Experts of a small language model.
Size: 12 layers, width 128, 7.31M parameters.
Below are experts of layer 5 (counted from 0) of a mixture-of-experts language model. Rows are named router (the router's row for the expert), gate (a neuron's input weights, with its number), up (a neuron's input weights, with its number) and show model dimensions 0-127. Each number is 128 + 24 x the weight over its row's rms, rounded and kept within 0 to 255. Numbers have three digits each.
After each expert's rows: "mostly gets" lists some tokens that are sent to it at least half of the time. This comes from a sample of Wikipedia text that the model never trained on.

# expert 34
router:150127154133095112138160106127140136199112126136137120128100115144097158140140138140087137130134122117107143133158113102118164103164169101103148112118133105096092140119096139105171162111137137127122147128091144130107149098138131114133082166136146167199111128141128110134096109079117131075135097126150131141123121117172127092093142122121154118181164105159128157098104100146094112112113
gate3:158162154142169140125147167088171140104113119120154127128126126152173126146117128111132095120093132096106133130115063133142113140167159114132096154110151114166148122121125152156144145147162101099094117116149113125091153131114106117161118153124115132174131102117085097096121101151103140134091113156118086157135156128172112079135107118117096079130139148136111158097159133160112152152103
up3:136148156098133159102152125127132112176104124083102156135130146107143135122164129157135119145136169135144179132119161127109134118149113136099129100089110103090112195119136096128128133130100109078097108153101113106161150145119150132109166093126135164115133122125166151140087100095141107137146176186103157149098113103112137091076144141160137152152136137125126126144091102124112110145128
gate4:124157137122122173088149132106174156136135142140157137120163130081141126107105111146138141125193094142140088159173133123117128148151123112074153102128103165091138133119120061163140151127139131109132113128119094125132103120114123142163152134146145130063111117111137116141145149101136133158087119170154112103115150131104126094135152120158095156147090124147133115116185102088139132115122
up4:135124130118138129154102110146091165129124137130164211172156066126087146163135071117141151116158098138125142128133098120130136141094113143139071130144149112159103114128121103141109113111101111150111159152127102126094122148118109133118109111139114121143114096150152166138112170104114123096135122137135112121142129137126096174109136164090126123155105127156167175096129133142165106096165
gate5:142097156143152152126134112114156123135172110103137056110160110123114144146110150134114160130155115116092145121130146111123089158100132141106147112112137165111100133078146126062138107129107108131143097096158087190108115086160112145138157165094169131142144149153119112129160122137104131122152118103113153111136089148161130170115133148121140102153146136111114094136149116170129150088117
up5:166146114101118124124109105142116107141174124147106111096155150117148154128120123092103128106155111147104162168182139121107086138125150155187125137130117134095092134122133087146064141120136150181138116140135129139131125184129139128135145108140150080117125121155114119079124147147140129145131120180127127066106126120138145126152109149090066126126099151108139130149113094133087115150137
gate6:093113127131141110110122190155160124113080144096129167119102140132090132125138090084102115172177102172124110097138134119121119102154143142169152105118168143121129136134098072105099098129067124138105118146128119162109103157137108131137134121097115156148107114137123138109123181179138161125157110110117117121102121138136136178138116123188130157119100143132150130135119131153150149122113
up6:143153098176116136121170120147153080124152156098126172108141102114178121138087112117142096128108147107094161163166134156140118145107098115137124139101149114127165136125172111115128132064111159140119130087095123136124114105139140134163105106098151100114133095145109167130150138123150117126112086122139160147093123141126119148125106109136086088128119089118141107181162146143114166151158
gate7:140132133101110124128138152145137125156126169118105118170152176098173135135143166112136138158139120124144115120153112114134151092138112097137139147119118071150173105090113107132098120112099097141121129147104133151127131124125144105125104061104084132114163064147106111136097142135151111131106145146138146127161140122102175099143141104148124143160144125192177078121155125118098108158134
up7:108126083179127133107073169111125115100131086148143125152138144112138104095133160168131146114119169098103141134108141136165127123111144110095135145107141120162165107114148125109087161124098134140106078112147141140113123140141136132127107119081113102107152167136109109118125122164122136103137144121156156125107132146117138140201061153101144192128109152143146163130139119096134099138139
gate8:099094134123099164109144111133086098165171139167164103140151177121120112156132108154113122139128153143137173083120149128156134134120113094115116128128094097160111154187142117139132124105108140129139117075149148115096079094122163163141115118135167089133120155132125175176114138134100137125083134164147134128159126099151104092097145146106108122118126122123111093124083135128128153134117
up8:107124120144162136145061105145124136132116081123149132134081107128136069145136139137140098130129131129147148141114103120150092110163161133117147142117168168143130145096151143115130158112163169123142109140100115149144094111086135157121130110126114173142103095154112096088102174141140156142134114150116117099119086105163109145095155161125167135127144173099134145090136132144073112139104
gate9:116148160109139101109184153122145123144136159093141122148129076138117098109108091114102098121105136108125137081189133134101112158129143148095096130109125145158077114131123135124140114126121127181159143162136111136117164125125150158113093165142128177123102170125114161151167117109075139140106188135092126125131159125130132125125101100161128154124141119114161087134095127097113139113116
up9:109130127141177134112142155090099121115140145102118147139118142118141122146076123134142137097186107155132131118190122111152097143112155102142098081130141154142166125191126142126161146122153153138203130125108114112154142120126131118135129111089092136125117093135130131141099109128153125119132118155097087175138129119111168054120153143130109087149128152127102150148152096114118128137142
gate10:157134158130142118170138138150152137090118174115137113131104123144145163139114115097131112154106128122119065128140131142087107172153164159111132090104103120142150148124174109125112113084096121121118157092135121157121152117135135128097094147153115155176173102108114115086133127119122135139143139147161134146072173163135091133120160080138096137122138170164118132102128092124122123113090
up10:113148131125117140142117135126126155122156124063115147146092169105137144117135068157102171123147093144113116180151106127136093112134133129108112120101068123159149136107101113117133136126104190130196144106141130130106153145142150138129126143127172129144134079141111089165126123129127137076138068144099135117174148153167099112124116114124120128131115104176131123136122149108123111138112
mostly gets: " his", "'s", " had", " their", " its", " her"

# expert 25
router:126160080114129120089117150119110157114118116136112135159093152165154170157135079131101118065102076090117127118102087138133149133116117120071136123113142124112113149138157163124181170146148144122127100152129104127135175137165154139153138152169154130108102123080116072165122127106127141113135127125142104090149119120148128113161111135142165141135158086145123141107123124136099123121115
gate0:102105118163102117085120106125109154125143129143152118188118129085149134178122119140114141108095167123125153095142149085134153129132138144129178158138140166172156131110118120105089140158139099110143119087118143176138158105096104093134136143129135092108103156134110118183139155122112112145125084109125174178127114119149123116098110144103086117095145143127116127139138102156164122091135
up0:141110125132151121121115147115168142096100147141151165114108161117111164155142128150131142096113123152132115142124154127097145163096087123121159146136144125074101121087144114125137143167136117082122154153118119146112126128102095139154098101111129174130095134119099118152115112170123105130065151134136162110136095130120143133099123131087108178096135160193113113152104133098133138186090
gate1:098127150108112133132150166144117142137114098128143109107136147123111127104098111136117131124109096112109172138139142140114179107108171174131104122154081093121084103111103147139121135152159123090119128163146149121157150108146139106118139116162180121148151066121096188105169117126104133115088121114112079151127129094155090142133111115153135158172106158134174141116124155131152110109107
up1:155137160066099126100076105138109160102157137087109155148126116149173147107119112128173117108137117120078093122104157122172102145102093129106163125085168101079106145131147149161138146134127138144123110106138128105159132095139141120137118138166092116137105122134128109145107140112132170134148170134155135109128067128146109139083100131146114150114146120129166141148141135175148130116141
gate2:100083107168146156104131129107145156162136159135101126132104158128134061111152120123152157167137182120090153107134118156081172116146162123152105152101139064071113147127081144161112156136106106107135142142139113127170112100121102121129098134126133108116154111114119114143159140148106149131138147119083139113122117102142132133139117149118100144105134139131119132139109117112172188151104
up2:092126128145105106116114146164156134142084120082110157146115128111146111100124150089129111085102154201144178153124119137130105130144105125136083164153135184135125130133127130167138126155132158122129128097131127109146151169102143134102112087113150096110062164129141088141119164127145136093130125088132156124145094140108105128133131152129085087150120140151143168100140145117129101139119
gate3:102114113148148105100129135101109128097128144073145076121135119129088101116115150161109145139122127083123184139163138161114152123153176125151158112124127098149145145102123131143106114157131133112140105153119098117122116110169150149151110121140141122095179155109116107121139156185109101176158125116113140153116140095128181113125156159112131148101153122081162148071118113111125145105101
up3:124136173162143141108093128107102139124114157153099143159111081121125167116113159130128132124134112127102145155094118147105134149122142089123150120132099120102108145138136126132134114186118115080100193104152148110087140140113124156133133114130148117126142090078132116083158153157100153111109123115164087116124087139144169109166128109117106163154144145163109083101170107116133114173125
gate4:121128106141129118164132114097122104139145077115131094126096142153151090151126111146102142173059113147079121096127155130121173123118144134146124128151130078158117128130101137093128138132182096128155142142142130125159107129130138116162146137109115156158171058118133103170146142138142122142141149170106128119110128131151110115127130119111103137170127104110110189142102089141121164118087
up4:133125146114121109180126135138135097131141124170159132109162153132096113147086153134160154177131149108094084116172116135135093131162189123152104093163115146095100146075132171112113128132110123076117131141106097098171157117129091109144170144126106149136108114122143091102139125095142099099139156168105142110128138136123131138173169112118133123150140108117115115102114104128121139121096
gate5:081101129114097133096092142138159156149133133128151117133119154152114125139147137145119162126166148115124141116105159130123141149145148152140127153135110091134140183129151162119101091121125123076117097129092105096151125146115134132070140164127169129087120128151154116134115178172112135127127091084112152140095114109125163167149088087107134149055121085143132113104142110119129143152127
up5:118135124097158116158109123103108146103128125148123178154144126130113104125113113185124115123135136115162166105138178170152129148145143101138151101069148107121116127148099152151137094087087112093161179179109128121078131107145109141148126119115121130150135109139125108165146160116101078101142136137137124160102173095080134110149129138154137138110118164112141117169122130083134127128153
gate6:122110120145144111111159138120122186113156138117150111121077147112125134134157121132141164149107080115123107092164101149121150124129159112123141091126159172145128073099172123085123158154118149094147100104118136116146142115172100119104097139145163113130143135044132140105128088132172120164132122128130106131140131112111153147108153175155102143123116135145137117081104157106128136157115
up6:088140076160146124126150121129148157131136123123072156182148138129112143114129121134163165145143105147109136134122144144139140142119134102131092146119112156113095160149163091169136132161131141166117142144118091070130117144155131094123113142155072139135127109131149106115142127135098132157133154119122074148112089113192128097094133128120135069123104160136136145121112139137149090149078
gate7:133106114128119104106140114107118117114099139105121105104109119129149132178130135132148122110136144110091121126129161153104152142129170169116031123145088125137142122118111180169116148127120139095138129164129125160123161134099153122138173197132102117109124142130133116192097142149129132124125121153138092108144129079153138120130143141139115109135123171134165167128069104121094141121109
up7:096184120117094132100130119167080068138124143131132144117169112169136127096112102139122127117159145131124121129129158135162091069135145119143148156145111129083130137100147136159140159099126103129150132130078126144097149160081139150159113150124124144122134104116106099102155126129132155145140174126172141084139110149093144105123119123073093152138175124159113125147142165122115096125133
mostly gets: " one", " United", " December", " April", " League", " All"

# expert 23
router:102098103154139150136130151137149111110112125138163169164131133123128119130116112161147128137160169142146175149106116157150159118140109136164135145110151124161090102131115073124089108088109091111104130165164110139128082130139099123106123107103139113086093115205124139138171142155134167150102101122070138127135115119120113146116119166149119117115079134115154146096115099114132099140141
gate3:130119137151144126160117125097063112172137115130123128116131111113103100156133077140165133143170075088152115112114171115106121081151156163119136128134139153112140172127122124095103118122170155156106127119126106089095116132130145160144112131116156173130128093120100137112124149171128109118129101144124117120120071139126134135105130179121108174131125135099125079130159127125148161121189
up3:152153162128120119122167144162087134147152143150105166144131136080109111115125126095150069125129130147098127090143137131161130134099130130152116139174140123098183175107126109103125124120129124181097109149143113090089090135091155137126079101122148128158142126116105127137129173158159121144152140140116062154069145119165100107132120117128112109153124137143099140121134107155133120107146
gate4:112139126147113126104081126151110099114160143113140153055143135134132145159089153117153165139110136153154140131141153134163090122102101151168146106134155085107163133115133115115155167096141144111142106111174158102095074127083081164134159142126130077125140138108140148120167116113139122098123165137108123154128130106088121117123162109132147106121129176152138141098168126104131136114126
up4:109117117140112092129070136163130079120179126166113121147147110130111175164132087137097172120139140148107092132132092124132112176138150128094162096089109084164159178133127146139116169147113157108137122105143120109091127143140117115120127126173115130113140154145125136123124130109120106109149136146125138075131106148129161093152156120123117139138141141152147123084103120100099194122103
gate5:142132116150134122103098174166104147133109097156126147136098122129152109137078135108112117147130105140130126167105096147133093105111127100141132122137131135138105157101146132153151138142113140132126140115113152126098127177178138121091145132098175122103135113123127159089153089135120188096131174183125087115120139123140086130126122133050150127133137069116148124148169131143101158095124
up5:078114132160142147177117123152091124131150117109135172135128099075138105133105174135132109126152119102113130138101141107114115101139102109141126127129130155125127131153140111129135160141120160156101100120106162121117103158171117115141162147140117128143143089145111174171162085107170125130077098097178078120089099119151180120132158137125096108133152148124092153105169113126120120122147
gate6:104132137149096148118103110105137123136126131126143160086119127126097183133144128123154167180152108116094164122121148115109113080138115090115145150136136121118128108092115104175101151163103118162126114164165113130116136147121096109133153104124109128148107128161088137104127154149138126132153100191140133133095114163120135157087186138143123069179118129145142094117112154105139121087120
up6:115144147128092129123128132151136139130162099163145097135112097136175085110135161133102103149119094154125120083158121111112095140149106079141125132113078153085134123074121126134132146163132095135147108117175150105106152147115091113117166131128162129116202121151139144136137171108133087149144165144161126098155125160088126101137140172091158119125129151113132117147128156143105116134126
gate7:143131125087101148112175089130115155119100143137131164101136121129117147091138121116100128143123121132110132096110130152136148115116131122087105166146137115140128147135097100141137118091083125176127162103140140127152144177151188072135091137166132108140150173128149155122157161133098119131109185122093147083110127123104123125126079130092157109106144101157141129137148143192115138116125
up7:122183144112146119108137143164122112126145130138140114173156080116117125124171183086152160093123107132097162115076161164110133111092149135145118128104126159138139124146106113122133128120124140106156141144121177120138105125140143160128129150139112094145143116100105126155125152087107090151134086123129139134093111136160188136135118111121117122106118067096090165157148067122150123136129
gate8:078115126094096169109112146173105124179158142126128147141160111123135116121103147110158148092133165129099101103129097118119098148167086170159134153128135122169129130116139144107100168096120157139136112134145115141100149120146109172143102128143126103150107133137143156114099128110142146105094164097170089150127107173129140118140125170127149138148105127146103155094105109086080161116101
up8:134108105104162101081142113129131137113061131135145117143100158110096135095152109125161148139147129111135145127129144148146169147152116153130120146112134120131168157117123148120160131120122118084095125158126152147113134146180096162101161103114110112109133122124128122181181159132122148116075122175117135147121087109093156134149143095103167152098097125108107124123098136077118112116180
gate9:127093138143116126100114154147109106095135107134120159162128132126116132151152128133128113157154144104148124132097156120179145129110115095116141138093099165090168150114129128119179139167097141143139114129130159123131115158127118172103106106109179110135159140129168150147164118071147112159115123155101121124124130095142127087108116141066115056131132129154157124114149091076121136107094
up9:147123125126137153128070136132137148147130102102081163171115138115116121102101134137155113106129109132114116107087098156137104098108100129126137076157110120152157111131150093143153128153135160133164130203147124159133127121082119135134147138121156102133143120100129120113193111139166076146149128107141117098141190150133124126061147140154113073138131128144142122111115148121111129142141
gate10:102119149111130118128124145125089090172144132127122159127087186127151141113141147133116156137100136147152155101158117142136129113150108150138135117111109131105074156135153156129082136143093103117128103173123154096107082186106092102142145153117130099118075133141159128140129119138160100112101102135100135160167113130096104118139118132118147148162130116137080097137112148140152184174155
up10:188139130127108095165106125156149137108157136152105143090116150132151127179131132120077111135071096115126164123175125130126088134118127119120104123133100140166154082148077156097129096115128146111138086151157111110131131111160101130119133117126173120151113121137099120118102160081132150116135140135111134139149159116072140186087125129167153101121123125115136149158161108112138103113121
mostly gets: " b", " g", " w", " M", " N", " c"

# expert 18
router:159122136145102107119113119129114134186157124149115100138152124105117159143139170168146104178125170095133126101114161121108103111146158119110124089084119135123113152141129179119138153121121159093137116121127123114135123122074177129127124137129106164152138089084074106098130152109128103110152137118119161116116115143130133134082129123127126108159194166123111093126116153159092178140126
gate0:109184105097156109123081155111129120123135103109108163101112148112113110126136121160138139121160120120119116153144094109164132142097167117144148137136153147152104117151171160087166078125110128118147126178108109130145116128124092170127102139122109124110134156097119174116115137103128139181092089096111099096120167158119126157125136162114082125125163107159131093174144114092115124115124
up0:134123144132127125109135139119108145105095132158130111090121146097160114127098104100126166142192112145117160127095136077169163113124178162169123138102138117137133100089145117161161134120140116122121113153111133143143159102124096144113158126132130164152128132114098097168073151181078114125114098118086122106136135110134146138113147116118137124136134102055119155139156143161106134157099
gate1:133084122146159170145151120099132107117166145145151098115124114151116092104133145102138121138135116120129101144161140119122122134193162107102114129108096153106168151136145171111144144107125089119144161146102102099110175081150165094167093139098099130131143084138120130107102091106146140116120149137122124154113145135170126074153159126097163134162134112080098098111119159136134131142125
up1:121128125153147148119174145107139119101192143099164140123151149167109118097117124131088131095136152127143157149130158118112112113129104140151096122143140134131124154082070151092162146086132104131127118101150122126097141106138116101110104159063132127134128111116130143185151112129151159114141143117172130150125135141156143117143124127113081086107081054124151143118143135140151130149098
gate2:158150147100118156129105157146130093122125142122125148158179106135085157103083103150128115135121135135120120121142150111135076117101149128092142138125154086126155134125139127153142096158151102124110109094130107094126091101121166153123127118103178149148121083128137169150120098101136122145129151104128132150110114105152164125161146073154151091192159145116118130113084136105102164089116
up2:105134103118143123107122067135142109144113122128118161155131098143144116093145091146124164098116110151140202128124146133125143117131111099136135167161075162172135120156158141116082129159129125135100084096145135103127115156146129145155107128143132101080121123124133130126161114123124102155126145135137087108136143115195147093143090127126138135103099179102106172159148119116173117105122
gate3:100115139134116148138153151108131084112120132153171085145137131128139108120131133148130131138118159129110174103102100150149136116139128104159120110125106151100171152133120142091169106114077105134167199134119107131092119116133111130166081081143119112136162131139138095128133113119162107094114117170166136132175116150146094121141139083119169152145123081101112092119140164135129141149166
up3:154132158153173127135153141140086104147145112141137117143137122126109166129123148161119127107136115130153143157078117108158167138130105124124125089110141168096066150123105121130114140094158091169120140132116104137126115151101143088102122134090127151142106124114131155111156133118122157124103141126211156145098134139124153111130062093107106084104086082166121152139112143119125130154128
gate4:095125133127130166139141143117174123107128106131149120115099163094094131124081102140122154137122142095152148150089109139166110180078106139156098171148112123141104132096091119141146138135153136136112117166132135147162164133136081104110106141062146134125160110124121153159105151115150154154119151150083101089115096159133136136112088156095095122115143151157150131113138113146112144116084
up4:127131130133130127110117132093142090141111089118137139122106111093111143121111103111076151177153111096120136162146107121189138086117182149150082116112160121112142109081120148161150175173150133126097140114119139107116126160112121138109102151121121148137136126122151098135085139127136189130123144125088102166119103121105112108112115137166121140179124103170097135154147160105127172143140
gate5:092103113120121106130129134153147164106114096102134137110086130069085122154129122151130126129184140143142127121139098090123139145156149167170080107114096134158150158152098124109144183184111087151149113087117159165126109128167104113093084084149137121118114127128152173080156147165127110137139126092131139134134131120151102148124131108121162132128155129147121108140123146123117121115152
up5:089177145102147081148156125110147128122117118140125091134171174135099112136145166142117130137147118084131133156169101103134149155132111112093114153093124073120097148105147105114130109155151062142122100130142141145168158125094082095139133151155099133130129092120172140161175133128138143144149152100122138119157128175144113123129133100149124122088108105094147158148150128152130134114117
gate6:119102127150079076142117101086111139177168096149137148115124125084168124127131167104153151129153112122147064106136149099157084131110128123135130108134137138147127105129102121142132128127119095115133118163123171165115157123115113136135157118119114126108103110082122138122137132184135108097110133120143141124117079117162118168125125140081151135136145170119124121146187141154157081173108
up6:109113116119137119131129144089130158110171124120120152105155132143181135092126143132116123101120122157172081150138111132116136145193135073136111118146122114107078154150091097149123119097140111137106114115162128154146117164132116104144182099109147123110091123117136113146166120137100142127104105128128144117090097123138120143110141182145177174116122131139172187101145153106127093134102
gate7:134134148158112119088079129116162127138104093106136136122118140089144162161112150201163122147121109102138153137173134136137117136117144147131121123117145102131084135121169150153135107174106127124155090114084141138168130094131150132145126101146125130138110168154109117106122110093096151138145171155090177106104151176130167092122144103102101140095105136154097125113115106122104111105109
up7:138141158139098144130133114137132191128167130117151144156117152120128091115139129129132129148118163121093108098140138108141121133131113121135145128118152136108115105148129140133174140111143165118116102124127160132080116123090128134093109138124108142164087116165141117088193138147117109085156092143139096143090117106186141122154127163079111080158128109129090097110151139115087191145139
mostly gets: " was", " has", " are", " have", " as", " been"

# expert 7
router:155111112118101132125115144179123140105135103119124110132117133116130091096127113157148128122145101152134176156087134099087113129099116141120114091165188131163131125111129107142125127151146135145164142169133092154140110131126134155130153067130124146095139123136144106135161104124116147070150138113141138129161150089114144084120134161148104136115084094122119185101162117176149098152085
gate0:128162116094114165121100109129119166164095088121136111139147125112160137103129080125132134150119088126095163129153174144116112091125114073135125155130121106090112132114127161112193161092102160086145122123107135137088139154073100170104100146104152141185099142151142160113167156147153125127114121136124120133142103123117130113137141131123132135164129142128165137137137087111119167124117
up0:148117124110167111139123124177108100090112129118119134157155093088168100141102095168089167125098081076112139111126114152147132136121084095107116129122142121158138145126117118123120111098131208126152128122141148195128114089120128127164121135118114120139124121106143161083138143160119136144125136108158124145138134130150143150114113095109162099112117158187121149189132111135122131120121
gate1:139135154099079145167159089100117129112096176094135175099148146139153107131107109117136122120136114131110166122111157148146120088159127091140095149146141094176111117113124148119124126141152141138127139139155126176146148112088144130098112179155135104109182132085111135101142151173160114084101127109118138100138169156104088107121112124137128105118139135135123137099141127121141156089078
up1:167107157138083134124147162108121096110106113113114100138099109130186162102156089134189133156102115133137141127112142135100154136143126138129076150167119139132152125119119159133095121131170114127139115149116133138136150117113087136160132125088131138094139130106160101164131146119078152096133133133134174119066105118131162110138140094117139111094089143182117094134121132118119118182100
gate2:078100156101139138126122099114153131096150126136121157109157122157102143131134120135133132136143086119070160141114130097172142143126105147134087133130169113129118131111150064115132083165125148136086101144135136140181126165129142118120147155132134065118129107158105137100122112165156183098098159170148147141105089137130112144119119155103123123170180103123138125118106150118102124119137
up2:131146115115110153135119152121144081100147087157157129071148145103095068165141143117135134126123151100109096129169152114112157116148118132118131107116138160146156134168131120172115112128114130170100113082139112153082130147124075117129138131104107160160129113140160098151149098125138150146117155136125150163116080145125101129139105122094163117144133134163080112147107174100103127088137
gate3:115140124152110155093125187155118150172128113135117109171192122154113125116130117130146100114120131144132120134124133136131119088122114154136136116135164105116132091096148090126103089150144131113097114158108150133134131114162104139078133158162098155126150147128159142147157139142110168123169146118066076143112134117102112099135121120145144132136108075151130183155094113072132103116148
up3:161133123138110105136110117155115112114164127100119100097164156110154118115145120080118140143116169129133167141115135091093111160143111153104093133136108131139158136137141120150162120126132106151138109105118149160130057133111117195084103110135162130145102125133170121170083148097164129144104145139117088131168103124112155127133149102093077102115130108105145147098120175136121140162124
gate4:179121127104110156094076127116119117121149121140152110131124116081155175160112158108128155122101105115126135118113169110118146117103126146173114135152129126134175115167113165135139163113136141147135107119091120122144119108079140142100112136108155110094174108100141161117159101139145101103115157139125083134138087138132077132120132163157124173158174116124152129104080106121115110085127
up4:165146099084122152081139111130166100127122155099160112116114093150148105153101123146129105115103128089172102135138119136147102133114114118141119118140106161112057140185132154147148136090154157116122146104173123116128097180137153145099163120107102142121139137112127104142127120160142154102127135169147084183137120136115096091103148136120086105119145114155125126107164124110159146121149
gate5:145168151146096159078154104119107128144091161083143087139123120142116158165150102094077137111104119121153140133129162133155154085118126121096121158101115151134149139121127070117143149112100100159102160153168131113145130151145123146136107154100125079122094118094130128124099149151114147103157128165149156145141153115087146111142091137153118131125122083144119136117114153137182127096153
up5:114133112104115140110118127128126167135097139114069108110101154137147131091150084129121148094183142125126141132106116106125122135114067160163142122132154103132116149094121129130135145115183119117110120074097167163140164122157121125208160150120127133126119135136163134142146131127143080124096123122103173109157100132132133116175088137129119106129101089151138157140140141116122168149099
gate6:157118154122131087192131103123154111125164132121111140130108107194141141132128173149117123169140088135131135165109060062110082147128142146141126124115129161130106114115110121098116125106059137165138148137124108169126134123190152130125133095110114126118122102120149142163114148122139100133168134141145123117100138128112087123109109124107113119140140144165159124140160141121092113097135
up6:124118134140109115089151104123119122138158108140158109168112122094153102114156143080097128127216155128090133124137105143110149124065136161082162134135127123137114154082172138141130125133102140125090123105131122137133132141177121147155171161039100131110137118155138114108144119093130112128152108112133168121136170120097125113129124111091125139148142091131142126127143137141130132152119
gate7:162123101122120145113127109107150155145136111136105081140133117129161126130129129098122115168126121143143123139118148140097088163107107129125134139172110125097143158099119162178143135132138128129114126126144104126107086139131086148125139162148187107117140082097159175124128142084160076135146116144169145060152168153147120093123166151101134153121126127145089098150134097124077121114114
up7:113129149107129148138133145101121136160065113127164112158097112114140100131111162168117102171152138122152144157125095141141110102089059162131119127129127145125114096115132092141151118063095130096152150148143137116147122109149122149172136117127137046132122122153133140175145160135141129160128086109114147133119146152128125146103104097136103132091157129150100092152099140133152153135131
mostly gets: " l", " I", " Mar", " b", " Br", " L"

# expert 1
router:148128168154111142183136129155103136134112109170109127084148065146100090124204122145066129153115162117119109129117188126128153107159171089126141119087146135110143119115128124131147108137137112102113107127113128105120083087140157145125150102136121133132145121098124124099112120106082118150131121149129138127106129095125112128138165132140103171129135103130087138133134161115121155169165
gate0:110136137132111115150148139064109134100127134139137157142107123125144159091132105118157098162111104130148116093172116157127188110136169151151116131089116134131101122138137160126118132153097166111108164113085129089158131140126122126153089107121097156181149154118158125108117143111134113147151099153152106184108155132149115126099120118142122101141160078149130088094108133169087116126096
up0:116117124120110099117159121180165095126169126142117113123129143136099152138085141128092159165116109131150086106155084080145078182140143139123092125121100151102094135158154090095116121093113134153159136154110140151117129131142141138162133127161122086113080153147119105111177129090142146124144085147115149154085152091125148155092131135127162142147124137152121115119134146117158146139128
gate1:137100143143128109136094139103129144131135128140120196132113162111121146124181142149108154159136131111162128097126103141111095091127094082101173114127085128148121126127142080127138134107154139162119117137139095132076111106115127140099083083200166137093146114155137119118145176126142107088096122152150110093154118127146119126126150115123150165146115164100131108141140147157122147117156
up1:116171170103125117127093133119087139097165133108109165143151165088134150155121144141121095115108114123078121128132117151173149130117124162127106107136120058097143110137106117103134161143170112135133144110141122101137161118151148119117125153113131125122127142102156133119166117105137124117077199128112164152089144127142125118104140117149102125118111045138128155124141162103148168133134
gate2:151195137130101130147127136088114118125143162153096154114136118155140139105138123144162088116141135167126123142127158151122151150108165100170125118089106161114099115122150122131124179078084136113171084138152178103093143126123115112160154111099099114170157125132172130131112114137117080092148153082146136127136105105140104139129146133113142112119144110096134126126140132080137089127164
up2:140097095121141132121143121164080177112145148145120112168110129141127143120132134167141163128125105142137164087128080156146138101158128119132116139139145101104167180130117118076149138106149134132172120084105115117149116141151120098126131072132156104097114123121161159089162154091133087137146121134077138134088087118128149102152140098079163113139156132135113120085127126115146137133115
gate3:113171133103115133120131087164119087108135111106144138129130181131126105145122138114102151115126113100140137108119168165102165125080156115126119174127150126134150136135086143125108182115083127079094158164123122140145098147126143140160167123108112129100110087152094161107116105112132076102186132128146128151127132090152122134164123168152109124143141132176144130133123112150082117132106
up3:158134161159146118117141135151134126078137120132134122131154123121085136130105140120122160124111149113139131094148120097135132154141130075169111127125106168114108096111120139126170124153127155118110096086140084102145131134128108060099161134143103189115120150084119074094140113190114162136114127168146092139122123153138155126122117186101168135144121136115143137116123139168154107144122
gate4:085151183133112083100130132135117115112140165127118121114117137107154110162114119106102127085115170113154103139146147153126113150116138163070124127148106132112106126120127173117135105186115096150117119114173122181162097133150119121165169112149165140127137131102126113183138133137120117111115102177141122137152109132131165112080145121083098123117104137146145093147134118161112157132086
up4:094153146096124112125119164101118130129145146110132136147093124100135138150086163126152145090134118167081120155145151162125145193115101150126126146115091115132154120133106120137108144111121125123124135157174117139097162158127143084120135161094141073128134177123121158118151114148183147111144159109135128114130113136116183126135123105090105102107121144091185146107112084106156109122101
gate5:174128162162097160119172106083094126121137096153101082129145135114150145106149139123164125163127166139131139140129161132088124102155146099105123117103126124091171130151150149114099170134113125090127141123157141100157122129116109125119120123158090118190095180108115113096148139144127107097146110115128132144106124150124123082156151142096106129131116151078097095173157121111147134102123
up5:152151131141119107147131152090115133102083135181131116168109128138136149139097117133132143132110114141097136075149092098129136143137138142191147118092088132146160098120092182117161122138140106139153173124111158160142105114146122109119094134077167131142135122062133103131118134137137122145161114107151083144122117126107093134100108127182135139119159144122118123091129107101141121173092
gate6:111126171146148153131144150130158150149104088122155170126125123154172113134110076113135136141106123123099127130141163101066141126108169114107130140119135107142153124106165135108146097123133153111123151136113125149137122106109095128079122143069137174169075163114112104123101117099138101155125153143169118133127118094101122163122152111138105100095163138109160087157089144137105154106115
up6:146120177127126143148111106133102120160135161119149060142120128141126125130170144180140097140103132148128095071110134120131123099185111139094140120108114128112140165139146139092167154171118117111147119147098161099174098112139109141161132116157085116100130122095092111120118129096153114142099156087099128128090173161105122132115171121131105106123120132132120145099108142132154135152168
gate7:094148153157137171140083145115116118107160143141146124112111092146158113108107110174146120133099131094106118123048126171123135112137136133133144154128149123138163134153154145178110152101176109100106123147144145098151127178126143137112119125114113128155126107150072148120096111115125127142110133129132116138146153099177151158125133160154119106114152133102138126059126147130080132091093
up7:093130123109079127124158109115135129101115095098125113151123110154172115117132121123133127158161165104107133131147153144105125109107142153157137097098160107124089166081112149165145154136182090115147149117128120132150162101127105157172110155173092142124123110137150105130111083139139098149110105087137159178104167148133121134158183125130108146144127115097126096142108108108122137114175
mostly gets: " and", " or", " are", " be", " has", " with"